From a checkpoint of a small mixture-of-experts model trained on Wikipedia: 256 GELU neurons an expert, a variant of SOAP for the experts.
Below are experts of layer 5 (counted from 0) of a mixture-of-experts language model. Rows are named router (the router's row for the expert), down (a neuron's output weights, with its number) and show model dimensions 64-127. Each number is 500 + 50 x the weight over its row's rms, rounded and kept within 0 to 999. Numbers have three digits each.
Before each expert's rows: "comes before" lists some tokens at least twice as common just after its tokens as in all text. This comes from a sample of Wikipedia text that the model never trained on. Tokens count by the router's weight.

# expert 1
comes before: " of", ",", ".", " in", " and", ".\n\n"
router:522522487413517452485524478476510396647513597517454524456488474539478593464486437477503411436517514483461455446459460535547464507544366501544490607604585406539541430568462487499521503506534488
down0:525612563508519576488454555475551435463527451504430468512540505444441470561464523520457372535475493519509509544543528541587437577486467418456503576428498484454547485532475432530447441534441455
down1:516502490508511450502491461431541519418500494493537507486499576481533425566467519516495463577423478496506480464458464475484506455552541554361592465461523497490475506557524465495553566515409516
down2:568517552436553484583432475490485551465459573418458458535538457545444498513467526479501514472509443613547540535503478526537482504516490517506484531438494508475564388498586552472575545568537481
down3:446421478505519477558514442500521511483560506603559581472510414413520420502496519491524592646451500526470426473553543479518445462636443501466574505517596450474481572461581504470449529554510495
down4:446543550498531540506496457527514417453455560545410533463425448475539557512401531567498471447465480435505504503477488540507485441417462500610520515481455519511505519469645502563518493520573529
down5:582513491618456494510551563476671558463451524511495500515388463532469458560519500525567512527480493575506508448521530492571561544505605462516514396621476460462486487453564546409504474535483534
down6:495514501507493482511424486484516483467529510498573455534456470482470470478543463482492574390494467515491452506590549452502437563543511493484399532464478444438601501424506525494528506508493609
down7:461477466473552569634526537553469564566431551542536511542567493478526557432504445502537507536581464438525479503356453540562520423455448553471389582541532410544645465501513484588396476477416517
down8:491531527524590418526530522432525509419512442501472492618482575578520483500506516602460506498588538523532462491515451570455443583546459532623433475435395535540436522608534463498455497517524547
down9:505544530481491473460507512561556427416447480497520467401534483508452555469412460523506484411550475525507570571508437510470477469429443493504476459550553546434514540443512625503468456506524468
down10:505525450493568476488547418585524461478476496489505489482484520410450486459405502498430425445471455469467455450602574582443485494537542475444489516455497441513465478516432515563465605482462532
down11:522483530516390530492504555574477509399543437545521481453571515517494554497488462625489516527463513490482563575504464484597503575459533376468561445491531539452391602486487450457597508505517510
down12:512509454614579427470472343389540485548541468502465586489525449456420506490483507519443533420513439487454523563517491473499546526628518492419475489557543467446521530469547466468506591481445495
down13:485546498456423413457461531535507553526484505498466531490472569600478459522476555539529432407414412491517433420499544532553513523546494495623517543542490495471580506554543533453416459444509504
down14:534515487486472450478465431463500531490528466439518498488497469461503603532488572453529559556470470559408550499451606531456497609453522495496586462484583457478477606462525530505538459528566576
down15:465500559447433493441464428564455553452530466411536546547513435480502548539455428459457515543401513482468374418434576538472489549505511487503587527524575423525544539469497514569462525576608512
down16:487466556647505495441515481455548503467500406533406463500522527543511494468496476528486528582451448436530536471473512482649482457511568557559482514517468599500540434519474496456452449496554506
down17:524453510442497403547499477500443522502521500509538462516469464537535556505489512536536541437448496473588508508518494508583517418479570453425534438427442586472433509514526507506481465471489426
down18:520474586496531548560568492497495498419510540567432475497503491568574482505448511393473487572440495506465547479454479532570494538527554534573445579599446388501458542460548477478506548504500560
down19:441554525593442593462475472436590575413510506485488465486514507443495513561451498493539505601516433554499520556497569478498485519454596486407552539520449497422377543563478562467571510518512564
down20:507430581519506497457584585445579529512458478536413548530464520502563437451450608558526426561473476456503511470496544450527491553601397436481500487548561501535481392507501461449474529487486578
down21:469564467542459568540477539519601481503495382469415453558492560508438483555464523516416568594566519604577498507534568518598507535435480455450453509464527515523558465499548473521469403515495406
down22:508540498551497488454550560486470427549566470455458431448494487494468573465488476510467577470544591535492436584509511418523497486496464521436602414505486547631506466536469395423574457497495461
down23:506410566500511503547486457464435413514430614417527496513505509441488532557516450574557553523419497464471454449508537511491491452537521397572559564526536486406459547470507442458478437365600480
down24:407491492488388506465498492466539465464427576503559410459489563547501490485421495450602486543461545510535488370523491559534453463451531505528522488526475480514573542557463519460512541486489523
down25:513485589501521463514461512559560480509375552457367550523511515432492496510500463596550433484545529565569494510462481517421501439546526517521471470524527497490505393534519528424517498470501537
down26:499490523440538497514578510507530496449609436552465419478540438438457543478447426529540517458467454566526379560451531507499477564558446561440507507466556584599501466516448529565510533528561629
down27:510541484613536462485433495521534543555491452530555569455498548570533476466534524509437532475541479518477473542532469537522458412423489396466486474477443514516481466498430485509563500450482498
down28:456505534553456530536514513526480524421516451556565409523486470625442527474505453494416460448555446432592470411548473433475496444517507571444422580428515529395456479493529521621519559466469566
down29:434432487526497476604495534455514520508567489435508513535425499510591422458442455521552507519527557513489438443509504480541552446562458504529501418558438530486509442565485592367529562587474591
down30:492550528585435503448579547546463472520491561508456476475548614540518467530572452470519541478479468479417575524404446562384433415533452544476586507452495475499493444561456442542441476419544531
down31:521528557523521450480632456479592535549499475467544616557530470502560526565454453585609601527521503599409446480413475483517415446481473447480443413538507458466487533411523585520458500533468555
down32:518467472576580492456513451505512522475497543458578501518519463448502513554537413587443562459545540495468422527397508479545551508504606514559498437466490469489435507416567439390561490514551546
down33:401513539428533565461479524492443456516500423497424477510413492568487566465492585452422444549528536495596477473428476453448509474443516521493462436512564542515587504486499478511441509605440383
down34:526512505609565466403575535537443536446481474570520541461444488429511554552441497540519451514516486549512616537537488493547506552518609487482517572568479525452483538464556539435558524513485572
down35:496441532499538517541510475456480496587528445379502490493546505495502518483427494518546501521523471564547517436487398591553548549524452414490434465539502499541545528499418406471522535614527560
down36:507539539471433554487455463456451529512431484509415574564473515478535497530442552504465581556422425453470542568471599427475524522540595550535434634482491548459500520490535527452577389513488535
down37:509526473484490480431491488541502536382431440450457550489561623576527426471549494539443433504486445428551506478526460564465443445513500543569516436494511427574457516545526432421396389466521523
down38:449481536508582578481486545453513424452490498573425517543503512515476502516496410413488517538544516459472567511413583572445459452531517445455471512579502428501544583569487553451587499567502441
down39:567492522519502460445467484463588561586518624452543448495481421509603541474553426494524526507531472518515567443519473531518499546429497448486504541387565407449474514477457535537485432520512392
down40:515481511431492398547463561467456432552569522503520498478422602516563507529590528426457483559526580579527614469517559544401603413478402479494537425531442390503502494557528486581508607471490399
down41:539523407524498514506459555508498538484531474443425432548471423378488542498465462524568530488536564576578506505528481496549480535486459455496490422553598538525444420406578549391604471473512529
down42:621563512532569558446532448480542548482539579554448565513544514450519460539540462614630451567456398667543439428453521473491492522485524515382444528425527470431420496460468579586571526529480504
down43:534540432511599444549505501462438453546460528533486467521495479525496516405457597476519516538493584475439538564550434576482544435521561517537534468512518495573437484492494569600388546529566476
down44:454506475543502642484521429489543545454494418456436532522543522508543470467448425521559501564486410515404566452483569531439488533443522538546472528490499423540510455521507495442540351455520507
down45:494468579535551390471528470502480449537493515429518421469469472427501446534469510420477551610520416511528459469499532500495498477572524563524564469492440489554438502572578546451478477564573513
down46:496523573472506489521474451532395509437567479522489391531509436574500543571519501464458612425432522466480511482486542457576552619469526518513510432513477508516438574465456429557502502460495501
down47:531437441461471517550452437457442490486492365507539543497567477524502600438568458390384426577443442460502500478470497452529575577455461492511604436463462522553472462517498405511567498495504539
down48:469572440382507487544405524497663616470515466608415519460491517530531558469492561508490492524502543577562455565377461475406532482478487493515508523482374513511439518471515511534512507398460507
down49:443438463526549411577530575502454424455494460541488548490554470501500484480474526472515399414489532463474390509496516458501456521541563486542525535511450485591498415594531502451510466455532496
down50:501477561433544486540500549502435581429493546546528501500476450532509529508417529505479457520478519523528534469527491410494433539496486518439563508522530557504447499421515484488443444497501468
down51:410521496522459478424547538464547532525477457519556487438561586462505535501585450457621425540567535508527455524403490495501468495526560478450551532433536440518500397462461490419466566554419404
down52:471457462445488427478637519435483496547472483494524539528423543450512436500358459481529473463489484461459463513535470562519474434507547469501549501460490429491604456530486482438469503515548570
down53:473433568475474405584520465566488483490480544460522525511523450433528559490579555569510552533469586475503496493521596548585498473479472461505473436462546463521628513543552467498492543553580449
down54:498478488487480584568614572490593459534417511551486494490531458448567524529500446502422539505492380489522530539530521465463523497636548504518529545528525449517567533559537516595502456550443516
down55:576465469495509548524440452525509482498448444443446462477477587494533573485470464464467473507516504474472547435390530512451491531467627515494532498614597471439587538576498379528543555533503518
down56:533485526478494409476490510493538515469529495540511564489591545491486443468660548588506485461562491469411539575575477437588587519577491488447499516540548496453430554454533495428514447600438442
down57:509467529534584559531542444468406528502503360485523526410485450508522466432505593494440484532484479490461503507455434533418578540496495454519451533460552593426574551533559503499570465478551599
down58:448574521500393449573451566568482439551484568502464421581418446467474477532481539496522517528524475567483493541489489471485451505517488559501530506542549515528552517501535526615520508467506503
down59:446458450463529482435530506439568529592446430448491488563448528494433557461512394541475463505448461495471529455517550427435499579478444522576546478523572424478457476442592501488503477402468490
down60:544465519414519488509595525446391550419511569486471463508436485498478451494588572497480556517492534529555487459542495555556476515511506423462533468561519520474480525468469438562429467602508471
down61:468491436497517428536543462521537496618461524495471600531496556523483588514532496492484463487521495559483485473432463459505549494526476399499504491492530447516538410475484449455556448529418524
down62:433569472620521483419508523482407479466497517552581505418440614503438466464474468510514462481421473583523429535484417430458495571468520423500499477463472492438530486456415566485424502540491485
down63:462504554490507467464481472517449497480452585534556446454467517461439560485480440487493517404484486485558473504455460499510400504548360547427400506432519487456513481449575563535520461424567508
down64:439492506416541445612540495437555489499519578466469567492557489546498466481547456461493466553519482448533505586404508480548537489527532539541493430460553426429457591585511464470528491500462447
down65:560521538580471517431460528469516544410431505435438564498507482421511434534431453498586537537504409475522557498460537392441520577440590477471498566509538462512412581397439492437525483506521555
down66:525489570482479540540465511509491427551471526466455543532567490551559508512489607442466517550463489434513521484578520481565515552528438533572413500475465456546558497601472454503491525452509448
down67:471472503512496525485522647485462460502472529480483412581527537529463411513523511537483539626527535548437549511615505514606441577587465417524467546541447581461539473507462502565475527476474480
down68:500502504478516488521424483505563499499463556466492546497534522375478393538504446479530410570389545434464451514450527473488565546507625502509484492428511476433498617479522551568565420542525515
down69:493458468556542599530583515514503467505469537548470557498480409477515540512466430558501529491465444583467462434498541448456522486581435537519429417568447538537512501544434429534521504510531493
down70:450482442566422542529587507494455449463574515495614464569520622551490445565602419557491500546558525605502429485508396633616453468555594519530468603455527498574543515446444532447480524555493468
down71:442455465477488527663594601495449457489416605523522465502459478443529451431469558440455508438509389524523514608512511444531479525549501543472514464527467480522580530429527423479480499495541412
down72:540457515515557449481457470452490470555556497506462594579481530503493491513518492446526504483489430411444411467444525581497480528511443438513535505541523476510461473463580472428494508474538588
down73:513487532600449507527454588516550410504409575474479509463506567479490498511425574414557606537462433544454527535589539434530561488482464550515482476443440504542438458584499470573523468536509472
down74:593505549549434456525529502481537503477441493514453519495419504409532460535526497533479410485484447506471516506474517526482539493401539456496500551506506560506435527524519564570458538527475544
down75:505525426477501519466539543465567517507528470453500465487495453526508558550520450563512537537436545491515527469400517505454534509461571461428446521485466521436594500568418460494573481448500485
down76:461425485474489500462508471531541508548419449470499439499457473510448538569576490488533561483499547476549438513506505558532493540555566472576484551470479413374559572500440525510587573445534531
down77:578520560349518452481552475527535473453507455451478494477458452511454529509503467455526500576543592495469560571427505445464507366535401498502521442540528603508516481569464551617459456511588475
down78:559575542465430475461453533473494512473498576414432432507551548414520549474381497476421480530524465489533488596516499565551544500558484484420510448479586605588478467444576420574428566482538500
down79:527545505493470506531459548472458486513519486530530578513629566348505503549578466466548483526469577558652526440527437602491512404589407439562464508446486500524602465565489539566531480459565483
down80:451471505475522482513594491447475604455588496525469457485426538512471462444429534519512442518545507546442540466549503486502521520454485429475447475463548486497517496504558613410556410562550570
down81:449539414545476559560500469521473438511460471472426470593510437475407577505476573505483554507498545545485537512513458473478602466469545524526622566543483557546560489603502500513547502524486503
down82:435476519475605463474436459596562514533533534560458479491532490472470502515417367563455552520542530527552479417544556502530397482517466452490444511512489536443530465471601468530496482577448506
down83:415450535538585557622523468483393489513500506528464468515527483504486525512443564474544422570433490592547452610456548538522491474480385563429521546480460589580452440536448486497453573430486408
down84:613500448427519519503516501426534423661390411569480444516446610503509535575553548415488479528566420551521499537566464565511530474501544475541485509439506558582455472444418478531457601506401448
down85:398468560416511581502528565536557490560588567502490482472443422466406512520486525585464567540528542472463498477493605462564538519613512558628476508587553545530512497475512503533558463547562441
down86:484458567490524467414529563452552488526510601541388495498546428541543473536616547542384539574445520434556472532591533589473551527530385476469496456551467478526518519533508573548511520516589457
down87:443578579500420426583480417440442451554565468440478457489446516533454525500501538497474457431448502582447410633454515507484609488424453458414507611534479495498576447524493512577446525427400540
down88:481486507529511469434566555531505570456449509517534476516579489497520481525500403556516567468557499428415564514503545534519497401512546562480468597562517532488473550516471503466540523363491534
down89:526547463504500580401517483529523426443430449493483540457506540498499517498503342486536525488487544546475508500436432468482475573450586490524554507528545563473498494483504482388547430574457490
down90:437459411511565472509623544541519423443526506605521523462420518508392452469550431449450514517529464527487468588496501470546538441508374455500421463544531496589385568599584398513506461527511456
down91:578537457447436521491509529462545521485420480513582549529509474545513565451523446497561479524567476624555538542459517423597437526483482501470455566598490524496528543440435456557550533444550457
down92:543349387515597363487499504465587472481601501495472453575447603517498464522493523557553484484534457570519506516571512641517519507541436496564491615511389515491519479481530413500549531484502487
down93:510481437470566604422587501479512446499450489452431485499434447546540549483520502563566460458431465482492637462546513507448515451520546487481504519532531479498553411509479505459494493478477562
down94:459471515555440447516574556427549443564541448475552464514616431498464490599522550550524458459494466535571572482497381486458452501527423422492503535489459410490553471556459493531428562609552507
down95:505494522556573478440468519504498485532563539421499511488436599450570564489624575507534510572519471590527539513554504495485608454502512558528517472539505484516467564453447582478531548497444422
down96:489530420450505421594554564562535542503446405610550426550510472539469518555481517490551487512497532525448486484403491493508529473478461553563512427565485511511456458476509453481463531472511549
down97:521517444493515483567539482491434425484398476476450527632464538534552576565581529423484527561442416439474489532497540474562585517540526559546393448460485581497576542479545474496571489429481536
down98:502493401532530546517532567516602533582500457472430516536474423506431482574519508459569549457578552493455453535523526503555458465488474499460594513571477527497491552499592502472531532483401507
down99:432460455597487486521557531460518584571532526552502481501541515502582480546418473551458652603510569522502440459509518440456350515431447521418562422436591589502593527536468538471480487469489520
down100:480537480566528496522448573435523402596546491535415381463459483607473524529560522587502449566514555394532483494499469451611462518484472454395427514515473438480525498495533536532437566482489420
down101:509477522506516483477528516467469502511540483437477515574585450477517513543530633529449613463538581452536508497522498529501536461484518550463431422465518467494586467484570468459451452534476518
down102:530562597434481488521509497485492408506450516420577525511521494622507439563488425551516552499484498471392511525413547539513478515558561495487522533460585532539469572396477532567623485519502509
down103:486521499452406478473421449499498504570567547524519463556520563486432490473519574462504433504528534499521520498521535520506534438474506521603468457578471499576548495493444517604415498546408512
down104:512518483492462472545433508375569549473598563502484448544437548528549436552517504524506428491393553439564475534588448518485474482539602499491556505416522524454533580475552453565505518426494469
down105:458511480496560492493467411501433487519537512493541477442555440557584522480488552489545451488499467456484426453497491639550502483452541431495480491485471383457523452492431571510470491535510485
down106:462490500517514561505578512455507562508513538474524521492523563502542427466458438473435525435454525495592452589453520371526501533505562501498528513426409543590563616374521399381571408534476569
down107:526460564424418550450572494515478588489494479427502465510452482482452549508426437426441580449534503460547507533444459520514513451440413499457565536429495468410437480511495375505506419528486509
down108:476578438520486497514502498442529514493535558581374469603506468489447461454575478528518489583412543479510539478509501488521563443446465389538443524491510496466437495508507465559484518451537513
down109:500456508512466550507362456467437486531436525598438466540452438482564470462487518446478449534510432545491524550504497421533486540538456469451471510540491485525568504458488473523432576537390436
down110:550499470560562447496507463475526541474538585528457531480541441558536589484493608402424485465534542379507497533427505429415476489415486615510517459584458487512537473503486564548497498498499455
down111:512515502498517547498459503543448465438493418481457484485541503376463395518614501532452515560496459528552565445529523524571393448496555523447566549491456480414541575498547418470553464469524479
down112:453471529520496488413474462502557499550474515445508529425475501541508466500484451542544429569494491574444503519547448484402452432506491461492446537394576485368589524551484519426484533480532589
down113:489500430499514438390493516500527593452527507464588509441501530472540489511590447569507484489511440583472525605516441431470502555445561461506520500480460500447458583475484537474539473444452529
down114:469538495514471501590504525456463446494429457452480515492477504502585498504474474513377437476541454574490542528582476580437505505482464555443517473505532406579540528539493567465487658482542472
down115:476530487495525499492552524495597393483459578484543553524518527536563487488460602489529458438571534519592496492466530534425550460582511537561485538491444541600444445593519434451467506559489527
down116:469586488466517456460511537463524571418496578435560559446500626484444418477562473520406607481603526514498530538497525420441476529434474521483428486490566553470515490477475587475567526472519516
down117:554491532556431458441528465511507499477455401463518450499559471587577532480540520473468508537554528455585415537490413499477478542639557520506488464490516454576543519485476481514438507504552476
down118:515582446472359589426447512527514496384509487542464360494507520457458595516414520537534509522508482540442643584485452534488419596563592437478538482416538566475493563437543513525541476556534472
down119:538487530492476464409612436490597585402447508518386425377489514443467517573472507502582521540484450465508474519388478434387526517439626499510530532558617554443494622491493561450539369445489561
down120:537501607550583540516508507455470475493535542557505499528468522517498549493476470463461515507470549483609522529543481405551519432513391519458552431466492403581491483470466469524474437511503555
down121:498485573570531532442437459519576443570506516534503490530463504567518458443509501530412418514442533524484453396536430496490569504542510517483521529505405535524522474514544499507482484589432573
down122:497505482515507533536513441436462577537457537569542499426434553581524493385414516474372469524619481522466511580488490543411473495484407444488398529518453488557495509529478529487531515570476438
down123:475472457495560428552534477540496587491558417507611496525418445472485487506495473481480545416530391522456559438529557544439498521586453565509430465549429473440516510415519510511569552481413535
down124:507498424510509435543520582533397536512504466510412430522517415589411454475518477432546601499505464414500467369526507494513506393500385532561500554559342578496539438599478414581501529569584410
down125:513492493602439490495418533468442570539423523475518429592474421590467467546522560445554488531534408551444542507439500560436523481414500481459511517578441584403546448493380390498452478462427410
down126:497484484574482516522507514538516469435536428565462511474633573498566374506428471486448463454481526501400567360653544554462440515527512518601506468517491509516471463526541468483520542501569428
down127:496523425467473477458550473516456519449476502488569507496549429569450516519377567448491580444580539459398532582492478426521487431531563431519436449565439434593529573560504552479580500453430432
down128:455462467481490405523561559563509508540503465476519494451501471484572590496562465481380468537487505492538499569491540432558527452591440454530510463436504468508424458512446542416494696581446548
down129:536484519466461595523532547509567447449508521504489510495630496529485524412479497539541436481473475531565549505426399517530466532532407472549459455514455463498464593574492466472448473526507413
down130:530488482540531425523527556532479501514512519592492389525450435456488517628594570434392494486507514563477505514461479479531569488468499458474518503548449499521450524535604448589431494493476502
down131:529543601540432405529587555468520513557448527525493513518572563435537546441482494507569471466508506465450498567393533542521563447578501544484427466452538412527497483547509381495483520470505538
down132:552493403446510471503539519507619474512469520518453507448511540450522466566525550490530479453457502482591513548544407525465509441493484392582484476390511466533516529440533437503481488458462542
down133:457490513535469416541535499488444575563368591479422568577475421522419456536523399609527567537559555504524520487419506492490528575532545473504518493534507540508577543572588511511497470550495485
down134:500577480497525471498501536510467557452527433494534505474496509515410472419397531502491440543496490503513430514530504592410475405506442423405492550551539498536547460554494562541509575583466467
down135:519494425498531451545355441542452446500497490535406483574444474560490585431504554437478567511505484495591518456523519509515553444475435487473449418432462503463467480450493490575477549492401496
down136:543520445544444521575467403580470508423543447453500534527579462473579494538476482448440527473560532499512450616539473496488577478563474460415391495481496386457438507426446445527425467482534544
down137:554556456491551440483532481485593521518483503476474525506465492523462483415504564428400467558486467473544557509455532628526557522585524468528511564456539521548473486548521554471510528362473521
down138:437535548513436510538398519534418447494561531431416432520476539520513437533506502493482511582466469489555542524392504601474521527512539510433442544486529467459594440498508454496483491508464476
down139:448505534453509540491453462496527532505465418444478567463525484429541516464498508446466471586552463467496502501506540352513508577467491420422405499499584515443494520431468560458535392526537529
down140:500472470461491425416464493534513558505576517410525560492425450573509539517518454522492466510597432464492478459391464515469595518558548451532517520561442472515475479600541498429573470576435475
down141:449439540473522460473518512460457504526433513519499537537515510506511625421516462445560557438468539446475411632499548518479483462535502531417492482573548497504529463541536471498528483496503581
down142:580483447523526414475441483421542560496458491572560512515515482542552464463442413453505446484618530450538447480449479481461512519466448509428516484511451492395492566515412439469450523558488549
down143:490548499496424616483511442492444547577499406528476474511471572591422587531487516569542487507551488519509507493542481452548491493523452613452426448493514446454522484496504494559442551571562444
down144:543511559525584545576496490510520551486507543471548498517413528488485378418436506496513519433491535595421531505447505530582543531476488461489432512492480492407567501438414509509492528492509465
down145:479512442591491435472381547555542541569457448417438512412493468512511497554468640503527523595462511490493551558498483480465517558476452504476588430458520511442444535525549528559540502494470537
down146:498454403492485470556527567563347504476414487593414544510510461519557549476503521532446442438474459530500568501557539448437532500583518560438567536434545527527524492557536564475492537467493544
down147:563463493446505548570480489520653511410480587551528503555547520443514566467482453578508446511441468439653526479436436491476430450476458481390513503419582519514538431458497522538530437485497479
down148:469470483500454509436471531523436502428412432476536540440468484504594523498475444546500575557490441532538466392496490523480384563556495498513526481439501531438474479534496498436466543535604535
down149:473479479544540521505484492546490547480386516546546508482470531485486470467485493561534453465529431565580541587474501463550500526415461479445444433492540462457453484483431452523463433509397472
down150:527519480555536514411470532560529542562417550431575621511514499491426525454530493518537461498442443505511476516474535409453506501574590549469578457471516445502579529462459538448476473541569510
down151:438494508572462532542508489535554570466516450567462440534409467432481442559524551515515479483454515547608396487465539498499493611562663562473562512523501503476525564488476423498399416578474518
down152:449469468529405544595477492572598496519540493550523503493467436510508492590582565496531503624435486536483515521482587435530546478518609517493511494475481566469446484547532473508518465485552520
down153:483456412477563529595452520501480557529482565561527512491545479535543588554492616443550491519456478570509436470484534527430480495547419439498479526471503518605473452542616495494470580520430556
down154:464398565503513511469457527496567477576538478486524554460486461483464533452458450540559490428421539526492506553571499453503564554541479444507522533505528549527490576478561450481522561557455517
down155:482522458496510542411418417510432501469541527414464456542480517559587516447524473445584393453525533498514500511529470556555504525416566458500459498477506424423528355495539541590448505379499567
down156:547487423508442408540555408488495578569477479456528515510580470481460504484506514468512488543491521514563440470447462413433512462555483488510495554463564369544542480466495532483502468452474483
down157:454462562475499456526350525470551523413554407496543524433516545552470496529523539523434398464549528602532535540477389557536465366545418500394468577467505396534474582507538531496401389455465497
down158:486503466520471537528497533536496399533587514561471467537443526577409583525525470484564614500544492548475596573568462568440493504527510524614537528584439450558535527608485421532521566595476488
down159:517424553493548555532517480514578453506411404472518475433597445475463443550467505459608476495490458506487521457460561468458460506595626426540422542523504595498463477427538486475583462515501572
down160:478477426451410473511486466450440418565540484526507476557460565475524521542576502492531481535568548464418560535482428488504474496489488439513473633550503548545522435472488541483493459421478545
down161:570569476557563449550562472508407599576531522497491443386459517467480452500437479477404564423516495526482438581433468490568454523503485506503529479424484511564554386606507554522547523521510556
down162:560543439569477517482468562447413486500485576490535475442585508584610510464535596484569539551439517481388529502402481523507504499497546394504546513560529478550471493414543457591493540493451456
down163:619514473522454484500498373544450523564591542569505557494628520456467510480471543367513443480457497609477520470524433583506563465532567519475521531449472546474558523527486536413532448488439480
down164:573447369439581485450445556529496493521527430534589560488497576536459567532594482550498482469567554541488475615513496522539441472464440500493523509434435507468462522477461445488408576450426396
down165:487490489529425528407376493538583565521525506456482487420578445534506554559440465510603473524440471580407451516482464496510439531494518444486458483509502656406431481497482502350504475419469534
down166:535526455468396466516445592552475533525515434529529467491544470530596495480538506456483545431478485538477495591462450473507554498445430483534487443564466515547470497477456482478427519556447461
down167:577415512454509477497445454526537480508476449428522449509497498626466522453495550491450566538523460571480484491406535511499411488484479499471414484482444469529480475397517426413518474410436424
down168:541439432454493431488552521476526447577605611521455470514602500543536559456496591540589507469513530487458434509469494455526447548540534547492540562443501511491491477493479432406461372400447600
down169:489572484527493506364526477498473539485478551520610501417490472515521510529470478557549519589508484572499598580459549425396529483350577485511511528526477547436529540510567455364511499508504570
down170:588500464541455503597523444534485485411406596463544423497572506576557453517513490457454398535487499535469488573524434490499482542420583493558469372566468541435378469475505541480505532557470480
down171:479464537511516513473578538476481542552493491489486424507467493495494500445436464435402461475415519493560506466621507493525517494480493474490522593463490501504478638405480474487517577481454436
down172:477524494512500535544477470552469504446516373449434547483441413404511518505571476486527532500515475476473589592532468638448558474482544550465514519515511387409533520597499512470449557563534537
down173:498504507490503525527477557475381540527548424470499502414402453564514501491478549535442604589467601494507513479553515592526441482398513530465509439571535451543521497529540498424496562523514495
down174:539526512416566473482601504538479515482400560526469540447387474492589588591452461461514480531551525447559487419506502515470490520534531536449504413498508469524523483550481597478521495493529625
down175:496518492487540463484495495453459491462529542469515508445583584519556403516434516492501590496457572515480509469471458484497622553519505521478555510409489521483503356459545555532372526511526459
down176:433458443467425550514498502556508571451484480486438588556499482443523499516425533527512428530535490549430529495425457450472469570466612475425497590432591598440540536489448589354590495498523614
down177:453511499566495570448513439481536487517526512556521455420513478485589508494465511538448466503534471552545403480464543556434419541519467536507535466481687597459485537624556555457484505544496500
down178:502514464417523481486561555478488541483527538538508509447409557450501507403532503439510526544460545410501454511526488435478518461550358538620597424505424500539430452477498506598436541594470513
down179:544426487494475495478519524500545506520420431343512441454509477550537468514456577509454496503462451508439521523497474439530539442473485480574548541476484484569552542513493455537531542518409492
down180:480473508522541520517514372529443487388560485485482496444498424483423469517446521541500599496420627514538479472467563463537528579455627465470538434349458556516580502415559501585484475444480512
down181:543551599506502407583474502471527461541488564406489477497502542512632556508502570495579539507564593606465542486656466593514457508610583577533470457500469479505569450533508444472516527590419444
down182:396545534535451487453518469494528486494523553527569517510482559526508498490449500540566512521464377428522515459395544461533467576477436504406477499382605489522465542524541579545606466520584544
down183:613562477512481529596646545522465561547576573471612530504533522511508489499524493507480519404489393550555448475454581486555397483521522501535453353523493433531509525537451526562472511482532479
down184:432600534358572582419456574471540586516433592473434529518387450536557459540441486446453528437507513532563518463499506435479412445517464528488472530482516496504492551472458546492553445431514510
down185:463535558507507526518516523497410456611440418512444361427482461491608515557478496521492554458412467506440519487553462562465419411552565462544555605563483546563532421446598423472485531477516573
down186:524488539534479542472519511557515602549517496396574530586505530386573532417562454569540496493554408440491494455474523488539600543574571451445505568478545563456543558433493448460525344498534567
down187:503517528540468597443516514471546513457530490478533500481474453468420527545522505493498508477473428431505490501459486509360513490437647485511497561529528618504492541462571489436564490437415452
down188:535478529499410575525445516532451581468562500440470445489505477486523444553483590466509443469458463461487535554426551485482477505450443590529550515594439497434463558505486567511509595525510479
down189:586537493500508554583520521536497578512406423449534567474441522529440560495535431518510434470442465527552544491601512413502400434508409451460494561470520557447563467423556585484546452476600489
down190:388514466494554516515516439490409510474542579497440556516493581568534510560550448530506584563467507479536457468465522472479513473424508485433493521447509452472497618492595541548424470539513504
down191:541461530440463550576482517428462586485651514546446393541426523477573499450439545579492483467490477487576438504514540525558414390475473527476497512524416499594501462571507508575414547498508399
down192:524461414477449439479434470503436441556601594485410425467412417505550531581504541562562393493632534497482524456495515491526473477490459473518457435515579495492488524501509484509486612495495526
down193:601603491461499569557472522524498494498430535478493539465520487535556404480467468607486497530475486530523527511461492460546550509508485481460493432520532459570448449531484558495537424415529415
down194:542566518619443473515429578561533528513401538478564410523566468537501533590493561454604505607458402472466492496453510535555441496478531513463559474513453537485485466463373457480460503517492528
down195:487567425400529570466513509474487443494504531503541500494471445560469472463530527469507506474482469500531476490456530572494540546521527497500609499445427544601535504583455463520548540476472492
down196:486586482461609460558462535498542479531504512531518553473471511663491457472434578526554574490581446524461496565477481509525547465467467475459514507543418437558449654477426525567444541482526588
down197:542536575626460489490535571553506507559475360583591551446562546518444429424592471483441529454506525534484529446538555486522498401459529478477551482558466503478503516534511557518431522515466447
down198:570503561492519431500481530519471489593514479509565545581437417568478475481520565494540486452515476547537494491552529545484465506569404443503480435590493520521528510552439527476471542478463600
down199:574493481412527466478389604570456383472423519526365468520506517465471484484537530514522450526526535586572448519524520464474549528564442604483447463636542458497498455489558399509416553531491522
down200:521489483518553409541487466497543571531465494405543457493476481399498512493546510489484556487584478544452483504519462425432559532463520406534573430501506487506564565455475447414645543511492421
down201:426476537412470466423495479549390493527468480450469457568517479425512554487478440459374453436517527417551471527440487506407539426515374492504476511365544510516461443517443416569502484529480471
down202:432551541494432520467564495423587462503508401507515464558537510597505491544486449463494567494541515521521533566467544529499490529540427458526473413533510508548586502533393543546483535473481438
down203:522487442516532491547438589554442525482535558555599463480428482423497446561471538454384520474514540490468448484454549488512591465526401496509477522418492526468520464424516564619533525522438581
down204:406495551478486492605474458511567571548397425538633530486498534503482531518473449443567435481453523504477388553403515380498458523544515485546458495471581512493545475572444500471559516466588494